python train.py --num_hidden_layers=19 --hidden_size=256 --n_experts=64 --experts_per_token=4 --d_expert=64 --d_shared_expert=128 --hidden_act="swiglu" --moe_layers=[0, 1, 2, 3, 4, 5, 6, 7, 8, 9, 10, 11, 12, 13, 14, 15, 16, 17, 18] --router_score="softmax" --normalize_top_k=true --routed_scale=1.0 --balance_loss=0.00231 --balance_bias=false --router_z_loss=0.001 --init_std_router=0.00803 --lr_router=0.00121 --num_attention_heads=2 --num_key_value_heads=1 --head_dim=128 --vocab_size=8192 --norm="rmsnorm" --norm_place="pre" --norm_eps=1e-05 --positions="rope" --rope_theta=18900.0 --rope_fraction=0.25 --qk_norm=true --attn_scale=0.0884 --tie_word_embeddings=false --parallel_block=false --init="normal" --init_std_qkv=0.0409 --init_std_o=0.0 --init_std_up=0.0409 --init_std_down=0.0 --optimizer="adam_variant" --learning_rate=0.00162 --beta1=0.9 --beta2=0.95 --weight_decay=0.12 --lr_head=0.0109 --max_grad_norm=1.0 --warmup_steps=365 --schedule="wsd" --decay_fraction=0.591 --decay_shape="cos" --final_lr_fraction=0.0 --batch_tokens=131072 --max_seq_len=512 --doc_mask=true --train_tokens=770300000 --max_steps=5877 --dataset="wikipedia_en"
Below are experts of layer 7 (counted from 0) of a mixture-of-experts language model. Rows are named router (the router's row for the expert), gate (a neuron's input weights, with its number), up (a neuron's input weights, with its number) and show model dimensions 0-255. Each number is 500 + 50 x the weight over its row's rms, rounded and kept within 0 to 999. Numbers have three digits each.
Before each expert's rows: "mostly gets" lists some tokens that are sent to it at least half of the time. This comes from a sample of Wikipedia text that the model never trained on.

# expert 37
mostly gets: "Al", " Carl", " Mor", " Hel", " Dun", " Stat"
router:526488553400536482495471441522391438548577416495456485609477501519563540519467451537555463523516462473576459355553516598447489459559498530485498503536493489510478491484517443517455427563525545507455533504490447545451518421513499566483526530495440533523487590544483617475545532525574474565520457439491587535471417482522448482518421501621530421471463483372416484507495563483545452550446481457399565467519542576465525554469574591585526554523498548553521412504543515440437591553485475497541427529500454442483499467456441550539540498511496453558432437429435489591482510477578505412444497554463551442536433464413578511470536632448544471533500496437555476472518499494490546538511549517424419530508490500502562548500505512423396504541600466427575525429508523557501391490503469
gate0:490392497566543494426535439588463548509559480532421553536584480496554540468506508514466534570561403502518490501452526509432556573642599541558441506590510465511516580524575384515528542580515369504505508439400483523562479564512434441390508542559585510482503578476532474573553445519585519464581530469507491463497348462564467511536484491500510493484484480429434482522506499544547460543436536523602434482505442595466497480422521505398517526574535522506477511487530451466530459538471460454505462511481433548565529529508385477563536525460482485500484424454555470482550535490515462427487525530454559513433466469509530548576526483397445500535552574526487517438503500537491559473448519515549517524518424451537629418520529518586556418537502515413530514416532395520440552482458517
up0:539443526442539605452474472577533432438514553383450547470528404463533415482462471485542520512583515472558591484534476456510525521501548479438473523553447510585403551462486405431490506572525446494432433531448472584576541463404478664553459602515469513544551478441520459582432577441510388475583522512561447459564466542441540462530492476389540469489503523419437470511554501464540531428486471507518527483470459445546447451469492445400535503517549504420419483494621408422491514493489503558595627503424507536461505520561482534495596521501446473486524512466485427520502527481496493533552487468497478501459525532515550506492560479456516497557449530472453552535481533518547474524430599550539490395472524486422491529503486475556587498510538482635532603500491531415480514552494541
gate1:492508486488494557479494571410681433399525456534511455513611553407409447543537480448423508559613459512519482430538496543443572532575551481449539546488486543465516511574512482551540549526604504538348423504482430515469508500519505584561498522524578568499515494490459509472501632527514440534515487505468575506430492429515439555465512517500522496499563474386451572497564591499509447508580486439536474533519411501514565495459496435432526489571535526517472511527521468496441439611459439502556493521416464557442420464500521490525552416612502565478501443507522507467499439539510543470492557526561557429470439510579522529563442563543449506516523516518527559504485523508534525510428669533491499509411542553540603543505558431442506501470519515495486569492495455469533538597526550
up1:607483517478502539400517576503555461485559579431511533485514476516493592419518506528477535513435507502514464466538549513555507547472528489452547510509506434463434478454453518596531582604491571531497520480506543496520545506552530505500450465470402485434542442451425528409527568549649527478497492522555501587476472409491600408489626514464480440433556465438467470473603446578541508565460511508377489609452432503575504447510458452464543504460523600414519521600481421500526524517391401407445545503487539591558571494565530587486497558476507497523415500473544449546438488556562502470464519502442573441485469541542499517459490482478530557501502498544585520402470591440492577554467497493584487547510461456485522503579524434578480468531576516531471482465466440556459464505540435

# expert 38
mostly gets: " p", " T", " b", " c", " m", " Ch"
router:500460549437554549474514401536502469499552477559432486610449536520594542555457495521514440463503456501540487454563526625428480547549433522464532513528495443481484473371486464509457449495443532519424544483572423490469490448516476587469547484487445518572584499575445567445499569486554533544568462438410522548535430443431408449561428509510554417489435507381488474459499532449506421513456455453511488457588566559515540571458511484569533553504437572539534443433512487440463512486499408469488367493480392463474435486481413503462524435516487500581499468380465446557475507423575471452440500552474538514593460450467581445428536580456521435519456492433568506478433568466445459495498566563467465489510462551440477570487429508492433533445547486463486544459487555507445465508401528
gate0:499532488534533504493503393370555499494509450545500501512487515453527552507427589505426445555395463462503375527549547602468590524449531528498455476575464456466595458608548402585409546440517475450525524537437562451519568422442513489505532557591443487462557439497440426503508490520569545536471466527538499458496512505489555424514527393530572488497542534417546476484444494527508492537458433497420543438501472493391471473469539385531482572469538539557527494373464506499491555619450414523501576520463567522476550464519495546524533543507604474549517524528543533391484492449464481465437364494558566515569539545535523492493458507405530546607477474494428476509552466535517485479487493461492509487448476393527530499382595525444559468488492495393506521458500486436493443485509499
up0:429534478514555530486501536466556496546572402481503537516422510460565455505506556514491562579540510505499463460498505494435565550450536461472544468529438493554503450574528451618429553465524551523507507551474505569602553480403426478504433584498398502496535491437440466568469551533572594486485574479505450475559553391498509473558496549469431446516570459501447520556496485481432414427498438516564464452491520494460489504513551520513464498526491520481537441337425445322423490549552491494519513477488461503466506476460518503468485465495506579591557520491467513456470474406447490433443384504544646488467465583500596445495485427495545482585498482570454513438448476490447436526513490515443497523555467551435530551418567555493433437481448524444470623429454559449493450424438508
gate1:523449550543418493541417568461502475578584543461595541485510474473525530545560534494456497531457440439451426518528473427525519536455501503571490494492467553507480511566468530499541593498569524476484471532555476505557473432612562512439491537518415471406475484524391465462512564468581487394478474455446547381495507530510513496504456498533531346440446512524498536569524561529477504468434538444455551501556462521452580451486521464492534480547447449420557526469513536412457538568512543453465412472486484519471540538475561524483452426524581506550519550479408470542498512378512452423601419409573572464517393554571487455406594591441558544440540413503527457505506470444475594505568539444475528542539420506510432506507526537505408578448545490504487556393521480508546415518531538
up1:473500539477400468462494471504476567553462563498489482506529505512435466457566527557475438428447439485491397377589445402463473576500439621424471579503535564520534491582516483384480462448493497537609514487570520413492503515435508459490519521486546455466491495543541485494521461562538438440593501550501460493611406424488411419563448529561448497547543524516382447558546548464491487614456548547531453543493602557476496549517504381550472550444551517520498485582558507533433533410560465431483500457519466624489571456468457548473505572470411517425534533505465458549494489502391471518446480535493445442444543499452532471454493492518520572499494445497532581489539550514483528548479492457564510495488591526585536430471541562575395489565539506565504555569530511540449504491557533

# expert 60
mostly gets: "See", " •", "In", "=", "-", "\n"
router:546415528436578476469452437554441507528511422525518434544441554515550552488477467541507431462491461461517440502550583531427510503526454535412417460570471473558455427464530501517418482555542513535437566581517488548483496453542437604433543496536485541546535539533459595448558562482578465552565434458465511539518497498461473414512456519505518436424452540445457415412505557466523460561461447507472527445552566502478542526443491514553552516572475545512560508439557605492458585501472439490566415507455430468518455494449461454461499427569427474574457475379468487597562508501515432491472500559419525430582431478448588477469531560435527438477473485440555481519499598507450419545502578549475417466516442517459558541450421485444475583491556483453543574409416495535458410516397519
gate0:568537390501459514552445548510513450476518465450569511471549444511422545459569393535489437518509473458488457484564531537427478605546429543517411516471486436511473481568568408493486478575492542648420440556448520449460496419474519494463492507497573498434490474541574565573537529528517470493436489449434504502521479410395455445463492529498515535463492468481494509484519562459477545482593528511474515529497410491526498513545517441441533470512560523499414488564500475495481510460499485602571526471500383553529544490435468486496475551383576510529493461566516412602447557565504458540435484587410471398521560413575461512541486530461488524510478522472480402532432575476615426475466620501499544475513520495465454493487465491557516538413441374468563488575552436533376503539432510
up0:526476438510518429582382539524543462541534477454592444496575536484446555542516507608510516482430477538504530435469417490493504560455476516506492636500512571503499445488465515509515512492562540433447518476520455527463566488626536556469408492513578600380436420450540507576573583506510483574467470412453442425571516483383508441538464500540548492589477559492482488493433490446482455565548500537433483502447500439435431446544502533422469488608553428400433463566465508471516532501491455592488479462500472597563630514503471461466510542548543490544518517426473503593538522519505408476441466496469548469463646518526570501534508507475506473494531489440531452494440495505464460504444579400493514519485544555466532531533532467626457570431462538438429534452486468535492409521479538
gate1:472495495567433543524508496505437479453443539417396477475472446532502461511567491514568619461494514423462367459496414488526408505565502491488480455476500487500613665556483492504508490487528551532488437362506372472499452515458531509443489543503448559500444452471549513553473526498545512471475386440437533532553485475429451452469435496520491473557529466482529511526544515407492504438499494553419541493550488561533459546497523452459492516478482428471493506381519449501503513463427492439403505459457423339363522476472514524485592576473514468472518533514534525520418493459504532435461456473402571527529349453387508555498427480620490584492480453532493439465494528529493450478572480511523494456529526546478553416561442474414491459542478472507601504567505512494461497462452472
up1:492474484450455544518494410550510511477434543520530544478515543527527486488545590577516500528519441414493456559557506482528471494527420508421490405551532559418563579492399551483514598618482473477515408430440421457518483441399552520445436504435432424485509549560514507480431539468541575501462545377528542485444531553524527539531398468465468447587501439481522543446527497450466501487477538456456531536529489560577468439461474458526481460515518561484438507503580483475526542429482465504482465428462450485452454402545579519390565604531476477487544489504482480576506503554479577463514475440509561440457444465509523525518408396547568573479488535479400561501635620535471535411552602616440549467547469505531527550477478448498515505489547454543537459490550418531533555579448457

# expert 25
mostly gets: " —", " –", " ENG", " AUS", " BRA", " USA"
router:543465526429535488429404506510424453505501455485467395556490487555505527531457510553501440444501459460550499490505552583433400428526497569480444456536475487569422419457540539471448443524512576518532548537500465533485500438560466538467538558515491542515589572577411556460462502410530463538526418429466548515531379523453421394547501489498533458434469552446470452457454567446502432531493445507419558438499607540516511504409549505590544608512475589524531482452548526495485559560456412459521445523471460432481462485459423517491556512530431442531425410419464447578498534411571441451424399585485514527520484478484565376435504512434560453543443491453561477469461548493481512554548512583431446416546410561491489559467473473518495507445556468454514527443541573532511479506458528
gate0:481458463451479604449535544605516441555511393535555511446576476606462402539561442528532611464441521475395491496526517547519441517538361498471534530495423489465639430405464490519489579530449468385486577564563536570503521514534501505490502514503456499495531497546498611555508519484465526494468404494586495509484494504455523592526514483494486404464518496530452558456547481558511520423433527414493539508525467452412496529470536487571586530474473461488448506447462528493548489445510530534472393605551507454412499369431521516402548486533493398518504573424443530525446459531437522489403527491519573490475587529453447451501495567486523523467568478488533498459491558509448427504523475568491485528476497518566540535337530428541414479587551446479526467488503529488475544537483522
up0:481486614522456470399562474522474489523507553439496478475399448510507507494527497540587507519489451450509548459490509464494442623461434499596480534467503529423340577515551450574516485439549530495464481582571506504514448419464636483488503562547428422550401476546545513395553451552538473491457497423450503516523446470501496440434407510493505466471498539449491483419484466455459490541503589444458434581489514411497467503500555482450543521613443530510563462465552478442498526418474477499554473361546484477436535605544549508401535512506460446439453509506487507410462504440495400486542500534538362486492480613532463589516548455520480447554559464449556517578529415480582456477547593479501515513482482507527455524519490545449622466535514529510464540491488469557511417535539491
gate1:481491494515507474604512415485583491505518488500432490450601502576502584554483535554467481531503424421511561535609553486503460402493484460448521508523488467414451385423426502500555500565453513487575531460503504557462492537561454577476452551493417475504461553495532531430533522460488542551454419438483499522481446434442365547485452501541544422514417449491467538449477447551466575572397503462506573451522525464497470529537486598497598475536474480487492401534599488480456589520363423471484473420488469457444535459519403488495487481426485526478445477506454483516468555506457547493520492532496564453522421425457514516440551455472556491641543499464459510522522514566441474482514558532385570464481503567507624573441456527454408544398524597487438534450480440497476518579483503
up1:528526454410490549603486548563501499550477472546450397558475429536536476391550471490477528539495380428459486467499453525572574532394528532462445523530478447526530431456396510446412535587458457558504412467416459469479477498454523499522564484460493472482533489566499517569545460433405501456535512573570501553538506468470485507377482540558448537524513465498499523470615498594641429459450556497557524485462542528478502588552560461557538415507455434505459464502500439549544438456514507613529423474476483530499432511452536463486565511315482452469511555460482468469498467510467496522531575474455496493531469534413590449524456489442495451499484559524493536403522483569456461613527511515558506443497470490484587491449469400474503624533475561497538443543431495487541438449550458

# expert 50
mostly gets: "\".", "\",", " but", ".\"", "),", ")."
router:577451547440561479506499481519449480538544445524446440564482541567538568563420474542572430409527490484551473500583597547471485522573402535422490472554483441577501463416553454460477428511505553524513562544489444554475499447493402563464529503516489567564553556584448518491560575460526463520549414451461514512545440442499425488517468574522535479472493546486427514422462548451459405526481477482455549411562602566454565509420528545542554526556412532515571440481547540438420536536476474437586445552473476452528465445453513453504528472549411488590468437412397467600527514493530461458467432522474550435504428438492542434440520534429566449578451422462528494522418524452495486578525568499426473460569472522487540528461411470456476575464535482469591515421494556555491480446494550
gate0:495421529543455560520516504630597493457443529498431390545435488554567400456470577459510531590544461487443454529521557519549500453410534514529537599439422452529485459463435483577454595492444473489545446462496520563476503513549610456522542461549464506560546540511545543526626505516568497583518480498539535460449442507473555420544475551565540507561349472540515463564485505555604450562500503515510515526556540523464525525496456478430497465549502525503512517479539434524493532379485388546502502424545465477473516497466415515446471425572561530529431524502520501476514480516580516573451522551458520551533511529453491479492523567434503446455576601490516511487635539560460465523551570604496463497581481439539591510443520497582507484560551470425506468509494650479573500471443468
up0:503485519457624509475540570511506522473436500521473507514366431415580561490528624518449499474495507517483516470544430535480536457456421535476477462477484466410526654471495538534459473507431467565576506449450548443518491416480413551511490464543563543597486524540483543528468550499526484502491519528555593486570492445390433475448386515514545500461503509537467534508468520531529426497545552511415478549516509511445558464411547475519557437443545511455507539535503501546449440561431541560535486555451428322436419580428497414459420542490477535486551508462503523514519502528487496525523487512405496494490441586506443559600611557519472571386527515521582467502484512570449499563490552507503434507514517381454501497434541480530517430414471410478468530546433501527491450436478599
gate1:548350500418558446554450400561579499504481470470519522537499436426540478393510524558591451394413514537512493559558584484523494451529472524541549511487382532532444456483470529511486554474550479463515481540447502521516516501390435545437431507543537518572492493538537506526500506479519411535563514524564441530447507515430534518514485606473434384514481509525496425536492560510466488501547496506432447518517559400515496470607481444467556475579577533500591455588562562430443447474432518484465511452599527404545484522479441446536489470548491531422523486433561449458551425542548453507521525522478473547491525544512487494515595514511443449506629596441478529553601574510500435471447461497492465472490501429426497551441505405510487573515559445543408471452479586492484476609483590
up1:398567514519538515431511560489462590451492477522517427497426495546471475554560471517392492662584496446420472494489451481516466441423546491438535541524478433431455568453487441517449454478437508536395485452450450472456462474608608527567548433495454538477449468460437525532451432493528585496458553384536516475504501509509503396461492443509571543509449556510568500520569419454591545526604501563520536472514493633438500553427517497437413523495462514537481543443480438547472490525494488470455537506458529532515475523459524555371498448447538508555519496460431509473515497458408486524488425501437516549504570474484475548530432535490500518417493515577596483461476476579443630561545599512531459468504449555481516525547536588558570374543507486495541497540505580473522478421488452

# expert 14
mostly gets: "\",", "din", "bil", "ev", "gr", "tern"
router:591472517520502441436512491528436515493562441443411498564387523561529520559502453517495441421525490417596442489477506571471472476531456520477441534522470474498542493488516449493479456461563562534481535549523480539463509438523454608458537489548425544581579581585474596467503560463565497535569411409456553534509477472465475455536489531512504448465419523414485475426508564459464371509495443428462602498556560519410601574512467516551550559561410488520572442456537527404428519525487472438512471588471465483463470469461494492535548491539498530590442432393419538542514510519573520467445447543461532461499474451506532457465554557503540482529384431432509489533479510434527471546538552544438409464580437519436475527416435500450492520422551510520619531446530502615438455528523542
gate0:478384545416574523641407491468499467479551532573543479497559563487516579590437445410453491519534563528526546509501544506465505483520476477560557497580548488580426467530566534539447473451442489468419513580551460532506558487513411481516428530572522499539539497482450420495634555478481518468448398486419507484556552445507464521534526526445482525457520454537441610453519407498484453615506498615542480501504662552561551504467460620505495541417449460511546430485441542467527449467419514504471538484543491510556554525523476467514572544532482520464578530463506557578539554526528463594496538413519510394473511547497511474438417598524525537542528444593521517517375496503502505542495536495512506467486503511470569469441458487450548557492502541423559432471427486497466544386499486
up0:552526497499413506414527552491536576546522517515436552496507464502513489497469442519441421384501460498580450471572463486503502534480539465452543506368429451452547504486460411554574490468511503463422528572466405466498451477445464468465477563453453498491558490493495561535395481467581422504538581491552502433475492510521531452554595396465445445491453550510449508524477485451466555381437523540467521584427403399550483496497587365348498502572588521580577525504457473537534540454559466450488501515455492481484505445538435495469429489459480504529451438484527468455461543508533554480435496513465492636479484367493524493468537456465531486482504550395484447480579429475486496429637499477451449455476517510572359500533525486537442478508477416499433503533468553519525494518501434
gate1:486556522543499502564527539435515448560594433557492401472377389534366587595519485571433539473433499484496581440471475455495437580419532559587579461382503597501458499515572463481552487493452496429550524416419511420491569486478568475450461502553393553398454548431535501555502478550469475515526498509454475432512561578402466488495535473578541535453416520513391549496533562515438516570467580507586491474553580587472522446496568485553515532543456508454459568571505405440501536515491492487521417502430468496488520490443505461447556542538572503503515580518417491467442461495516555466474477494558546501509533591510510448525479522490463530525462471509540508481492495447440507450495502510488421514560541578588460586533476520444469391531534493444490542474465523382555489522477552
up1:489436513552483511538448405468454564398409494514597441556473507479488535550451501575504434424492457471445498473555404425426470466475486541506501619446652555457592485536473569514439471532519527536568478548511495499494505440521477499510505610482376503479446535556529562587568421406499510514427498581424536460511472394545535557466520453571509463494444526552530449488487473430416502523552529470525510525596479510531393488502436508531469532461505479473525503576530497605405491491503458493510501459501566504463458512553402560464544464571472520560489531610592408509519547432496512470505500537527487566538389492519591489548523427520481502463464464572485558529527528440543495474436440526425616513412553583530544517516543477518479497547519476529461493495518378433476552460443584

# expert 36
mostly gets: " Genus", " Succeed", " Website", " Species", "inomial", " Coordinates"
router:512517532470507473455489438551487473496482446506420431531419548554508443537444428500563500472503421404484400406491523511496358497511430577456450511476482472508475432443496526544516433532537548524434533542491429519467490438467485538440532524591405529514568501500443539520502530411614471532459464436485555497514427445440486438537452503536497436477466521413508460468545513430539481468504458405465523436516531543422535512506540539500498598543428537543545513454595566461482534583505405413513440575439492448481426490487493505377528456519498510516439506421499484578583501429527442423480510529391540479583460415413477461493504492513549458531478475450597456418502565460451492540581557614462466430506480521450539538464535444470512500528534503460564637470486530564462456499364563
gate0:535473518539478459606447471492512506534485446523464569520417552502521501559467451585494503442514517466435488525632553465545451476467450411554493510484536552491559483515474418526536530492579496504421542478512489485413464388449545564417450518603544546484432440464525491537532434474549537552476417434513540478466516452525535505549477422547509415466524549532600505506485534454474569540513534487492451514441550463525596463481579464470473620493418433497576506512392450485461451488516506439525536469468550536526357547447476444482526496481511454437629369494536495542595507368497535549551465556473494507552470466563461572515532429512554496508556530469451580491469520509513499468457515500520335488497486412536536377602564475465472472531500495539561491479518470435426441548411553
up0:487498476473532526442536473576551493549529462439545534531357501414497387433469469489501536422499422466494660455594563499546407520514489351535468507572517532484511434543539479487476516446492527507471662485478601579474480469456478533489476545601492635530484492457461514480541478421525459519405454359543549494526534439472507476424470495511496450504455534480516568539468431453531522514496472459446511530525573554504603488509523490474444518546376493504525561522537487478515482492535453449558552464520501634461501518503465458437440510491489466393469496464524424437508477424518479531536585444498456514511538447471494501454444515481533505554567615524513576478426539504566603423464527516521413419484476428501536473565539530494592493534480444511493483464520486478505460478393585
gate1:527557488513523393534421430506501505576500459442424522493489522421475459430575414430518540574443412430470470434470583494486497521522517578419551548559534435500445482447507478380541542462560435499504415461553431539462450587528541499486435539458598493453473505443464467515576469530505487489510509423454514401512546595456573474498515535467503398533467498478595427500525507479560532570538489422448480550509474459470535529497392486423466553514465509615557527516499494515451519546484553363550487559415534437561454542549474499414510453529490486570417502391507515486575422500444542485546518558477492509508546408514481483532463481490537488502460395497489502442565433475457541515489497430444498628488468566549523519594520619510515581573469533402542532481549613495488495525514484
up1:424487528555484449399479494471492453474498572523513480530564561517497513488532531547531479513614488467504504494465417529547512392572443544509528465474489453479580586501422554523524443485500530478474459465508495457444524460444518496481502659434623519504464535501569430412430492478434524521580481531441553489483501460589494504586529559518456549501475624487515442450468437520389498471463546450423550488469507398453421570545542509491590443514494483458497478376410530474559511547408543489468430556474488514452534456527606455579517488520495384466460516566496591539502596495496499399497509475543517512465397486373462553447521569490552516528502486514547498513438501451533487517468475524464476478488493566408536425494446457383439423545536590567438440480580504538436510522551557

# expert 21
mostly gets: "′", "″", " kg", " km", " metres", " mm"
router:553424532454488486433486514585447489575486435532436396590495514576536496556462443513455490425535451467598431450540519595434454538519444539495531445519429519504523440391496503534449467557503554565451519575454488573528480455536449566481519564501488500567559556558466546514529551477560467560495479468483502517510453494441459398465473498518560454370498503400435472423492531468565385464441413464450528418510541531521534543447557512528587580530440534531543427400507532476501545500474450431543455543423448424436409416453469549446523418546453481527441437469425480575496493450533478471422532530476537474542474449446523395438496512465541473551418487470611491457474534462476482530545544577478488471576396571493488539451444461492441517422554484491580579494516552539479439509434539
gate0:541449487501440488480538543533405539529453419467426552545446572464472524529472511552463363534487547407547409535479526562524400515566515446469498523580387533500464547479511361543495484445493450543478586488511566475438475482554458533497535461535555575520487535550476492514613434426535520446462467498463474505547442496533490530578444454573486541547393542490491573501562519491483439433457572577527488492466540476559558485505545508544526516429415509527541418533493555447509507520461479407568540578401491464434491458487436518538489521540495504503463562504493508525488578430664467540493549562558535440590540467521511499458453539487471557658442486553523347513512427535574476476490440604546567564558528538498483537513471478513474561554514536469578470491475508497491474479568597
up0:472456434525547511418500442469380482531564567491475585518554541504498545496530543578536570480488431469554572544475571447368505434578539502522479517515542497433545510447474564552473487503477450590434461551478495552514476480458475483575504576460404476456513512505536462426477577427441560529510501449503471539466416440502462470545538515498435479455554538518470364537463537530508555471567499539535539447561488555636483435444516474448598464365470620525474539378542538498571463574517588512522420402502440454509463472580561493437467426556522446500504468579525523504596581565454504556501477485423478447441490529565489580603452433476527478545467506454437558493525470500401537449514512512427528488487487489567500476516496519434453489426523521497537460499596495529402480546545546
gate1:492436541406518538473413383522433549579499467471526423576496537442498554558506509518509455492427466490446444431436461511516564498477465488536490442520568534509506503493501552570459505504500487482448530537627571524435521468559535421428445613531501505432395435530530542415485537510580496509528492480468618472463431504523530517559426409591471454530450484459467498509462541526491405519424496482414474522564538539543459502463620444534514483533408510473562500528448492515451514493472512498506423596443439510403621465482428485599493460560474517529537488469478430487481576525537440460577444561468478500513419513444571440513529565479531485494477520487498459468501592454416441523547547564515498437411622507455473587460493485513483440563490546449496557449398567537541383506398494
up1:476550508468522502467460525602504514545554457439507440518560420511538454581407560467537454558492526498616478509544504483465488545611567465483545665358564442545439517540546412528479578549503422456473432490511506487526495522385572474527513574492387510483475454479426506525480549490480517605562459584486498518635499479439500513504521424502590466600456489481468511433600517492555462496501422569558465458523498555510540493399511494479490558513508503462559481448515473537557542567485525490519528532505464525491462578491472499433430517552587590447508470510406485470464561454509483567459617521585514428497527511538398548465479518504458407489471485540457482489455511470446516509444434502426477562532562444490499467446424427500619530513601462441463478460481480451579460474445540

# expert 41
mostly gets: " ==", "---|---|---|---|", " ===", "|---|---|", " =", "|---|---|---|"
router:512470493470521447416491468510516489537529470505462451542489528545534578507439447540567460415497458485506458491595529532448499511545436493494451538502477423488439488411529505550482452482512508526489530567496457568461432385570441530492489549556485558525508484536457589542525520454582501575554430438413565518554499432503442505552457572545605480440470565375426474444504505464530467562427443450423591472545544509472550529462502525507619518547496528522532429475501560431431565462416497407549441515473430418482393408411488465469516452561455478545481449431472528584549521470558472373500435520447572441515400484461571478458585560486510432531458490441550437521433490436466471498496544566427430454542461517449545493452479392424512591512504450471541538445478549528423444478473565
gate0:541434488481488523495490497379552502517484429422474540526378527430542548471450484460620456355447437577567505515493553487508465541558461498475563493571490546541555514474473462499612462493504538572468576484517478506548453483422461502496506531530565437498543533498517492535416467553483476435373476511542529521437530471446401505486430575521523440533534474495483538496557509517489547504467519418532502466521488505559531519622560483479493512466498499446414401511553479506440480548475583491559354519514456454492539440526499537467535517415445551574517513528507519480497374433477489460491462530401559449490390429468484516610585440577542545553453504476493501475478549391462523507409541539512538411457566517522434479495496463412481594424490503471553593522422525543425452553394520
up0:572471476546536466562555454541544502376504511502533525553419532420507549517463435484515490495522471478511547563517572466531551585597463518520622539526536498536587609551412506488470460494398480545559529492491530469464473442434493534504500483475434493438420537484556446561449495547509549400382428504557555432587492525512464415490466477466518456494598408564519556487467463488424563541523541445465478512466540460482486446492558421406529478557466604544506489564462444516456562568479462456488455520472553497547581494602529541483504430516464529453546539549482517479519413489451444545518424434478479523457457429574443513528522518506481560545521523533569592462489528488483548506524610471615478482414412437576377486544395476472484540474524501492491549566503569477450418533375526
gate1:456541495478566495503576490505483507496513403538489622479554529539462449416447539479420533539569522521422526489641472521492489505478560571633358471505431421500470490468465501483494460529467445479546458520436481497483568448535560467495433520433513490459417506526550569533516536501421591491560456479437536489625496514434513539526447498536491501505487622518430501546457447542545529499544566422503483521581534467487507481518517511453475521482448574569484531558618475499422570492423457510556546480524493458408429529475543461436479407447567525448440345478523557482459483512472559516536482509417526574495509527466600496506413497408432474537512465573386538545474458513381557501524554495437523538473512561422434482462399500500513441428529511580466509525560439457500536574502507
up1:477376481501469581486497452461437510466607540529468461521462416501548517631552407450524423461550466500502500488502469458555515607423478540489477565496507540349482488484537563545506476493438507537514522544472512455563511564416499540428477511538434510478520550578405524508453522535559452565456582405460505528459538400573482507480465614481478478516547444513444468544525436447503530548470541465448479551461563519530499596571494455477619471471414487527571506490560538464497481485425556492546420553477388475487521468543554459556419462515507564513535492471541477569487483486466489447514540480575540491546513443417396499513465500631488447555526478491387451473488523455418528511502449445479471426448594443452499546601501546472559436530501498335507579489569484447480498469498473

# expert 31
mostly gets: " trans", " c", "circ", " dis", "exp", " b"
router:527415539485498462475458405543488442525510470538459458576494542557517505556536526541507488461472424467536414502555503554444463542548480558480470530519509450464425420401515432488446432541562536500427493560513454562414465467554467560459540477471442488514589551573474520495523572494564496526542459449443518552534403518489446428535419525531565414470481511375429450464530543470475429545490441488506559493490526582496567514456497531549514512535416526553513481463532566433421502537437399498511433511494413467497455460477486454476493431531429453566510445395444500599546527463539473426386446523475526440613457452405495401430536554457486425493438551463563535503488549436427528548481550505463451453543460549510555582513397494455470551439568493478503536410394522610478474482397532
gate0:459542446414583487465510433519589559462528440503502554554525514537498423484498544446467535455417452531514550533459504521529485509499440369406460389574453480455460467587492550463457546446563519483478442392420549528483439527522440511500470491521476478573544482579517489550489535448504514507478420478509525503513486457483445558458476486463517536523455524478537448455546517444507609507529574486549562508572546600486468561521416459486446472552504474573588485583498509473442507584457399528498542442536530374556447549474563410434482464498425362559537501369543513554568466533492406534443430546556585474532563456440502508521499525564507553452430553437456515510481466587467526555495499430464502529464584451475581543516494489519557498459472597483409369439476471525547497423469475
up0:488502535432479498481456535501516486475461441507522572462524524588454483482538491615511429494430541522551459411465465501442435456545466432461468471523451588512482470544529404530419605424502491430527557503364445486498468571478387531447491460435562522475497533505603486539554549560543570495529498521506455478449439486499526580506488506533444539569571499566428468446549488571451514521447587504615465520451453550485477516516547471443510510440582492555476559553487436531461470509451481463484495520546476478487478589442493394404534599546424466592522506468523490544535481550462548550521562476511529392521435543407581521516468545490539531510472552456463505421462499394441494557538493436495519496544627536536520481481502535548510658535380480470473436429501466375504494448602511
gate1:568478424503548431473460565548582583478559561527489388523503536596546484582506547443617548428492424556526459495491493551478557546511471571475401553559532477536448525383529462466525453570562461573430455492521461554404488526559485396464477486454492572529473535543489518383489568490489438509475412466538480514514485474519440413566423421420544451498547512569530501448519527431498474485532475470593505484497504535521515458414504330346460413500487514484553530500495433496424504503421539499488432539487459487531469455443528447466546440494478523544556543516530495519505434497530410519496524521489511513559477498501470555454517484422505526429432539478493476496567569548519396533466438556471567366433513544488479491519458517427539545488553467446457546644484540529478442458442529
up1:531511527621540497503499617602503539486582501521535410557480443576467497564449525430583523524496489543546400423442431486494540591476486414430416563577544463449473515583532485560500454536512440547506496395500510456440526475465591462503518476481469495502494494552529517451478629583515502537467489500494514508467381521462501499489480482455588406576549450589574482409501532478539477492543490517461529483503395478448445430471499398558500455546483452522581509488501520568411455515527478497432476529539528579528500486516560495496487438465527487473541549633539460601516452536568461461508433485539437587551521546436515470506472447532490499463516543467574447554516475482537496558470429508482558434488486552460410378500456505479597444483569495506513554671437519445497480532518593